config = dict(
    n_layer=12,
    d_model=256,
    n_experts=128,
    experts_per_token=8,
    d_expert=32,
    d_shared_expert=64,
    activation='glu',
    moe_layers=[0, 1, 2, 3, 4, 5, 6, 7, 8, 9, 10, 11],
    router_score='softmax',
    normalize_top_k=True,
    routed_scale=1.0,
    balance_loss=0.0198,
    balance_bias=False,
    router_bias=True,
    init_std_router=0.00991,
    lr_router=0.00069,
    vocab_size=16384,
    norm='rmsnorm',
    norm_eps=1e-05,
    tie_embeddings=True,
    optimizer='soap_variant',
    lr=0.00109,
    beta1=0.95,
    beta2=0.95,
    batch_tokens=[16384, 32768, 65536],
    seq_len=512,
    train_tokens=237300000,
    steps=6327,
    dataset='wikipedia_en',
)
Below are experts of layer 8 (counted from 0) of a mixture-of-experts language model. Rows are named router (the router's row for the expert), gate (a neuron's input weights, with its number), up (a neuron's input weights, with its number), down (a neuron's output weights, with its number) and show model dimensions 0-255. Each number is 500 + 40 x the weight over its row's rms, rounded and kept within 0 to 999. Numbers have three digits each.
Before each expert's rows: "mostly gets" lists some tokens that are sent to it at least half of the time. This comes from a sample of Wikipedia text that the model never trained on.

# expert 105
mostly gets: " 36", " three", " 38", " six", " 50", " several"
router:475470502483424526472500415533491494459503479506492551498482567462495537435467517483528502487451500543448562487501569523539510488411521449465480542471549534452546537565494489450577482434574514546485549425501501434485534503465527494522501505510514497554535486436581532463552512520576464565478522479576559444538466466566514475482547467555528432535521423504519582538444481546555459556596464460491509476490536524479530482499472522508425478464477571476476470456583439529431538522542536535505533562587516473575478529535511458438535559439500533482516521461436487452533471493523485450466444545488456504485523528516470470474515472537503543490552429465554497446524563512527578498500532510533530515480489496500440567498518521505469559544560554471502441445529482462480522451460499
gate0:533484473460528492540498508517561522564556524478482550420473531543508443541508493503545554530438503523475492485454553507511473501470490526443516470491558547455503499481478528420569466515417520506405513539574453508481470486539516419515527585464508508475505428480555489512478529446432436547491527526451503430458437512485489493559527462518511464531520523530481504459534550476532445592468527415485557420455497427536482457451471544523597459463474491514491530420504466488486405538512472564535571519512545526538484515470561556447433516494566500494505518432506476468456489528501490487508412495555458567471384481492488474570488566465500486522494510520511467485491472457495534506481447492521493475492598522500473507539573503500455576500488478429469516472481562513442445526490472
up0:577542531499554541456526550499504492503437513493581507486546396421436495538515511514467498512518448529496523501473513511479501483510495507516470500490443560496502511535502492515553534509507482560491474460479405503444583495532525506432499467484589431518529543483476552512505535437523444447469472456475483515467478479518488484512476560500551521497461499503484443436532481468472507502417438500476413449483450475467501521537584481510561520500455466501512539493501514545535446482487477542537463413541460478498479494537435547542559454494482488523441518484465511483461541485482501453480587482457489474521482546493535555476532613516468487394526484555448490493424500512432503598616402510454501482490489529539495491573490533562533568477524500577435585521458451557528493521504460
down0:531533515467517509515474471499504472390467464498503494574515530522511508436537553488516490489453521514434483498486517491559431470488485514477561606449524500549410474519469457536471535492596551447500483499565530474428458468497460474512458490580470502521458523480461551511585522519475508591524493518495491460537561470558531490499568463514515513498516533457520550488549474604547458510485530523493556517510529517511492499495515528443501555501446507476456481505435453544437502547466489519484506592458554501503485551506511504552496539555580492514515509549478498499569524446512470529550465411430366461489548449451489445515604443525480464496525542531430529511479414484499562521516542487515511499571460450511492507468520520467493477429463608480474515507473458511521418503484529

# expert 93
mostly gets: " 3", " $", " Phylum", "−", " Clade", "@"
router:551489487545449519480414591446486480483451560525512534536499507447520500491438471474517543492536475486482508489493493478502461458513527550550421473538497474520453469445542522468456465524502539484481447494443547415448498520503458490467537497430510480429505452512521447528510498481536477516522460521514538497469465474493530542414527434483441468469507441447541428525466472526595571477576492416432539518523471526570541465530456543555512482437520543448471460455555471477473523538568548512502498562527540505560470480561526543471553538498487529499565581428494541421532473512508411531444529510470543417421501471467480546523417473544537516538533463556439488494484523532482519524572554494500510471503551473507523569514500485470464532577571448453553470532520502508572480459509488
gate0:538541532484530501457462486459501493525507491447581518545608503485410478472478508428607514523431483571524514471479501481529460431518429505564516551499511452502469467549520536477524549493550479419522544536481458437539414477492427418437525529508535432547564462518454492480486449498486526512512488461542486501535512454465457460414528510479583560539501501500505487469487493486516508478542484492446496493501486540558507407493477530562439420466475541517462457540507520516472510479490528500461538563522537485467460491503495434452442588499532568508438524563458531469519510459501468495450477478554535444399529535500475482462474451527536463486451477542484465461435582497530507452459560484548528536567469442475605520486544513496498545443512500504554483518460461442536480501481497
up0:468445479473484471523483500608499525542568510537503464490494477491512477561522445561407512461504549359540493570545519461447495585511551499453511616481556501485484530478431488503517481453504477514507451517461528522540559484515579496520516485451482555501490522475496507482500511476489549505413488435453483506483498521539538501534436484507362499406520498551503553496543537517507515509438470504513475523510518428461460485506537521450528548518512487489553558402487480475510541455454488540466530410484517521565476480506536547593525467454501442467516486450528478516460501520542551507537507504494522535568441547497556487519432576464489480533516479480586529507524490587469498462485471546575545482480551528562405479521457478485503485491430470531465475544484539521451508486520480
down0:546505560483443514523560532529528559494451469469487512517534508566498499596512542492500528499536482503541471490511483481545462544483581476516462550488469550481604495540505459502510517488522462558481537537531496537521508477478500547456514472537478533470605435508466489549454494578490513451519567560502473472518602520460538464523480472462449589437490506524482598495491552433431484548442466526523548514430467453517484482463494487480496516496523508518544555454427504559489486549480494489462515455429524443471469431491410519519516511496475516484490539492511427549519496508608569486569505526543488478577511486477569517466530534495459463499466552429531517468489522500521543444441497561532531474568462466496523518458474564476514512576512457515408595487499506510544421530540581

# expert 36
mostly gets: " she", " He", " he", " She", " Johnson", " who"
router:388484480478566519472493493473506539532422468441494583490524468493483479466551547524527533462471450435442447550488481524534500490440527454459587462437451535480513548472573441541484549499443518544460513461495550484536569499475515565379462528426528453473469540544593460539477527496499430515526431473455601507478475531582471523553548535467465485488513547545548466508465521545481505546473463433568541445482438516473538546506472481558539420550488497498440458472481559508495496510489541569519530500483548476517528542488517488542484503473490520510536535443454450474523503537472491524473489505474521475479427509449427527485494516465518471531503476480521491455469450431473493552470462527499540497500519484499541547540485534542403536508486488505469523455554434554550559586553467
gate0:537487546565479498512483459452448469524469449452543533530486502482464472496525542497540548437567573406497509487580480551556486440449520513496523551456464500470469505474498492451466555515479520532464522478465542468534459484427533534412529543487550515487392524508528410434481528566563442466480488483484515529473504539550539517506522489497460559501419582488496486475504472519499462512533503440498532487495467586541589534475491462470462447457534544422445505480458490545569504624533504493517527487488454473451554446456548510563506535495523525560437515510477442530541481543537571468504412500449530457513473496497482441469446494450493475549446460433413486486523461464460516539512504478486462450538499528453477551504476488556439545481510492542575499438463543435492472513484501
up0:492467460452528518514452512468516415503451471418536493485495505473427451526545533474444563521575499525514472544507476495521460495405541462500520497516495443502472481452552529501517623548479478498452492482427510503477412484420476527426468564480542523522445475587523435492476495508494457481507474518491544500509440507512508543580513492521497450425442470544411513494453396524484495496431551470623508503513498494496499501468514468444505450503530512482459432478482483445491515460433479509523534486481453448518559468513468448584472503502537518536486492507440547545545503489431540492500517440486471472525532538558481512486417509426499466516448492493513520529456427512502577538472481498526456464525462464407490439524507424531532527470454533570573478485478529453478440550507449
down0:489521552501430534504530447473459534505451433479600596509470464538516499475501509489514472433493509501493509515492543546530550494503503588485547528466502447499483485539458464472525547457463477485461519512535533458477542463527452556387507489486565502509496471495505492484495531568545483594594512439510602514517544549542459479474493509434466483528518488461516498550423523483532485498490458435452500474494526529502529503512488488494560420516480442475487595500394509467421467551462466501578497588463449464532499494510438514524476526512473558479462484559463517540446505572577465536413537501466486530459488462464528476509452522488551468515469411428504526525547503490549449519485511528469530460507526507449498534571501536466424534466517493483470383478417507522527439484473469

# expert 88
mostly gets: " Ar", " Car", " Mon", " mon", " Col", " Har"
router:555509511474467522483513483515536550466502388501584461531449580479498439498521538460545508451495493596480499492558460507500540428514580545532568484468508532478592494484530519535509486544520512466555484527503444485538485552521501485543453505492541418503532470560575457469506501537496484479505611510473469493531480507545477550522460517555595540495492516490453510533495500548427539507549582548471504451551549488465498467519530456469455532553416502479528505474428450546551548471493540463498538535514496494454542475490518486529559497596507532454483549550466442470515512489522503443425460545545463456523558451524531505500498508480447569536488507430533509522529523456556545481518521443423575456479467410440492518463461476477458455533499450548522492515527526533589521470528571
gate0:491518514508506558523484434529515523502498494488490493477556472598506562512498540506563503478516451554524509429476484566489543510511562510550510509512485522510509469550488421478516443537479499467474500540476490547567516528581501520517442441508523510455567519544452449434561410484482525520505524524500581523510461434499428587365464493457513554508521535518510503527514448491499518475467462512434530519531574580539560457510541454515520539532531496529487496402491503526456495517527457508499471473541481499477477443486502486372527455555478550487486554478467441515535483453527469443482492469498485471504547513482515427609522485513534554562431411467527598478468547524552466495506457499462543444481486494436492505490516517448444496500531487528515480566506406451503438423470522
up0:495487519497513557555499494532502497504493516469488426500510563540536559521480542489500485465558424459485525450469488463474582471524537516503474539503454551414475516484458415466533477496532476436516519516496496562533531535543518513523455524440522489498476463561470420451539461514492533499517493478497543550510463397440494560471466445496492522579508569438507442514426467543440498542419505470457497560492572501511539453538536404501497538461563487485493514448475541499486479491485476450498508442525464523513553462514434483455501477603482569480490557544493420484534518441504414544481467509482512503576538486478513447567457435488480570550511488441507532493459564530455455475581447507478537485471474470421544511461500444381417475530513523495503517500411475462513489476489481
down0:509476544503559502538466499454496467558514533558456529522562496457442511483487549463537511463492499464448411471521457445527444509508467471484536374549554533537489513517522475509543525538508597487531467436441536503482460508418578443455484520500436476465496495471478508499544555485534457436441556495521586460518536551485486516479485484559545511493556536533504396452481418503453462467484476485494469487470471513553530466504435455530534446556455486501460453507505517446485483543470576563638496488489512542496440491498514458546526457472575487518536532443527558535550480497510552554490490466448517526540493512466431475514519510437428498486436541495468513532585503520451414533516512514569457503499479521534442555568510529458500486458526543564482443519444512526454503492480472

# expert 96
mostly gets: " Born", "Species", " RC", "On", " Primary", "This"
router:474511440499616496473533515532472547572430431530491481565531505427536529534468522441513438467534495410499502527453467567493495522512588532505524539503491453539528508496513506499491601484435472462440532507466467560481520558507512475482482417461469506500443546502532482464426530485475433508519541508516536512493473551494551485469561538490432446487486552527485477456532429542474525560477430508547415428505545510513537492413511547455564438476468572503460522465547550489466508509445600553489490488485469535438506481559546495555506525451554560504523482466467524493514433482452482504429504513498473455515483563545505431461458518494482489510444469450521558451443500517442496512556476467502574547451469471520576523486481506534525527559483498504583505497517571491517546512501571
gate0:589529504477482619510521454459514554556512453520485477485456563473527530517470443493529472432529495481478552462555432532538574469492535511521517507453467461406475558515453506505497482479491525518545524502470496485475505530537543485529554471488536459543481538438516531452474439460548445425475441531467466544481453424456422517539549478593493499506504555502504486475493452652439522506521491503481501535503529451462534504460491530486478516485507527492459504592541483503518501486509517529481478530563526516475555529455512457527599508514551484472559495502479506491512499542490416519426464443538556536587557400473554533509494480545467551498438537487450531473464482554477481543462443554560545588428486500468546540455469484526541461543483433499505554479509557515455471483512506
up0:526513443532441540506483503494458521532459497478463441456465514492529506520559512506514498517499517462517540446492481482472528465451506526490464490482468447433463529498566577497518502467513488565515566460479521476489482415469572486408453508477440508562498523492511531577525437468478500493483451501486533473471525424558467495500567483592547343533557498534492487512506476452497509616495510517549489521460579540492526569509558521521482529476456515414520503520461495471518462526591543512464453452512528535505522456484473492494482517558474507444491534495574565510478539461491460567475532527477598473564519460513492514563487488527539497498513569473465422540484458559568509488446535466483497505462481529517472511475464467514467413579501518531519529388511609515462456573489492
down0:466455529526505542513531550496364530477480474508525537527427504532518479480542455530531503454519592435460492561460478472580529486579553488542506520509501517445495484484466538535499485550502483502524552512526442434487469437532533484529507489528479507459509517517536488551531408510572594522509550543483527475468486526499524503521565505546553465531554551453570475470435487505556580473517411566475484530517480488435511526565421580473491503415544531578544490547539445497435512518502468499506454460486607430544580509462505515443529572546528500493525458523481462514543456473528499517518521488528453445481451471447532491476533544497500481529548507488422441486497489482474512485548512496448481469444488553486509505499509443452435578527496480402424494498485503520524474487421499

# expert 21
mostly gets: " Le", " El", " en", " Al", " Gu", " La"
router:496458554483448475515479576497506591470491465477523516510422498490492511462532513455527555439512542496449445548502513489436499474531521475403509537434424518463489538528484460494516503551490477422502474566480428534527407496527519516473537528555535485490484506570456488528463510517512520474502568480508418424445499469517452523509472491505525507530467472574509473492499489527473545502519529522462536492526443445506507485517460547574475435503529471431494544531512417523536516484553451501526451517435431519470552505498506448503499466560416452535576484510507506556508449452541523504534466404530486457522492464566470439525567473568438485533528518467517541448510472469471444523512542540481452506439463443491525490524484455416438534511529535416520574407451475444567537577443502
gate0:501483499399530485513539515535513487490533522428560462524552524492445474538538486526487547591485447502496459493471516548448578479523531576522429591405496466488561509482529408455562517451467598484490517517524489474574453548496513506486437510524641448603527434513492532500529486469532477494489493570556495520500506493500487510517500545543494495540513498510482481555424483498463546496512492598521462506486589519439469519580498494504452537542504437525515481491476450446488524488441476523460603600555469516446524485485521435508520482521529499483409518524486555529524528506505512511569529592508507503535510467455482530523548510423495498501506465461526516510481501504526479432471506478554460532489526479485481527432540578497416477442492486494494426539460490505503505475534459
up0:538485501529496533517535460510408437446508437478547532488469505464552547499513462390551499495507506544532545497504456503493489508506506588584534464543506533492568478475524506548459427509551524559482512477467580525499529514467459503497510492502414564488499538478471491455543531539460491518561540484446461491503475524503495503462469464422471504432529484472581527505554550470559566525480550534487469527497427537492493466544602480564481442477448521573501530543483503555450469464514440497494457525555542524495506458501508612478534440529487549492515540478513465457482489480500423462422475525483482532467508481495483524508460502474524493473459485538528559423483495491492450642482496484471579480621517441557567498528480458495539444514415542478479434541544498482556508485543493
down0:427512442496511565515534498542521485489500522496495455530497518482493446474436526542579514509571491526562469489536555454479458492465522484575540491498572506493516459468410556479448461559518514518600552473541457469496500484412433417526522435498518562453517546483554482500527469439526452537509590481486548508499534507487497507385447529533564552496511511499469557526524469531463502476458537504437534512553491500444568509481522536490552530559480561572541487470541468509500518469548531535554535470523573415583488513473530529524512495518521491459483424523461490502519518451559506527537505619591496555395540473509522530514451487528514530522470496485484512485502501560459482499580494511486515478489560532446460457502444450501493531443431513554454453503573532528507479545542530